Below are experts of layer 4 (counted from 0) of a mixture-of-experts language model. Rows are named router (the router's row for the expert) and show model dimensions 0-63. Each number is 500 + 40 x the weight over its row's rms, rounded and kept within 0 to 999. Numbers have three digits each.
After each expert's rows: "gets" lists some tokens that make up at least twice as much of what it gets as of all text. This comes from a sample of Wikipedia text that the model never trained on. Tokens count by the router's weight.

# expert 9
router:431536487521475449490472475547628460531497519445523481501501482524513462519500462511486524563506478453516481467529491499477539447508450545522525525488508539517511540451476445524569531487571473
gets: ",", " 1", " 2", " 3", " 6", " 4"

# expert 14
router:584466478472461495450499555433483507477451516396489530545514542561424438470541442493475532498581500479520494515544527523458512460473509456485506529493489532476490539483499540456500467544552500
gets: ".", " \"", " (", "/", ").", "\""

# expert 15
router:412509443508453467468481513498522515555473466467475563577526572537522508399525519500483516484478481430491488476579494524502481480507462466540573514524412525494559523528601514501492453520569482
gets: "\n", "-", "\n ", " re", " well", " pre"

# expert 7
router:513530539491495491570497465560511467521553481487455485539539450468482512459511517514476564550515461433484537505470529519603563505467499548525574475478527527529497508470492519495471518460484491
gets: " |", ";", "==", " ", " ==", " %"

# expert 12
router:529550497561398434525471493535469446531496487510541478507370556435522508486480515532483496460495513446523545546492485536467528419570484524461556536535512528455523550486522395501455468498496518
gets: "–", "1", "0", "2", "3", "4"

# expert 11
router:481511422480452501482571496522434407539514489526496532521459498456497456506523457482450457512458483405557513537408553497521528525554479502480535546504545523483510406527560512439588501492498470
gets: ":", "al", "us", "ic", "an", "a"

# expert 8
router:507592392513438460460466510498443473509491496520479519549548615518493551451488529555378510493490422474458415451521505585531551501529537477539574584524536519495474509483503545472529475470501489
gets: " the", " and", " a", " of", " his", "'s"

# expert 4
router:520482491440453442479510509491464463539517515440461528480503567570518514497456508535458509448466488485503537517531509545522589517449430507498564539492546499498522488519466482422507516426546459
gets: ",", " was", " is", " that", " he", " were"

# expert 6
router:544551502495437529528469540442493453564499510481487438546505529500462455478499503483500531512514465428479482422496526433465530505524496500571600475545487538465500512436476534463465527543522507
gets: " to", "ing", " out", " up", " time", " part"

# expert 13
router:479521537445501544571477500454516458404585549444539514462450460482528525415537503482450459606519504512533480454530514559600431397417497502508549454526520492468427507537505498520498454461484487
gets: "-", "|", "==", " |", "===", "="

# expert 10
router:536524521471479510517489530440529476532481541437565469487501554486445520513483528525440509500507476472496530536393402583513511450498530507524516460486518554495485538499487498456474433475531490
gets: " in", " with", " for", " on", " as", " by"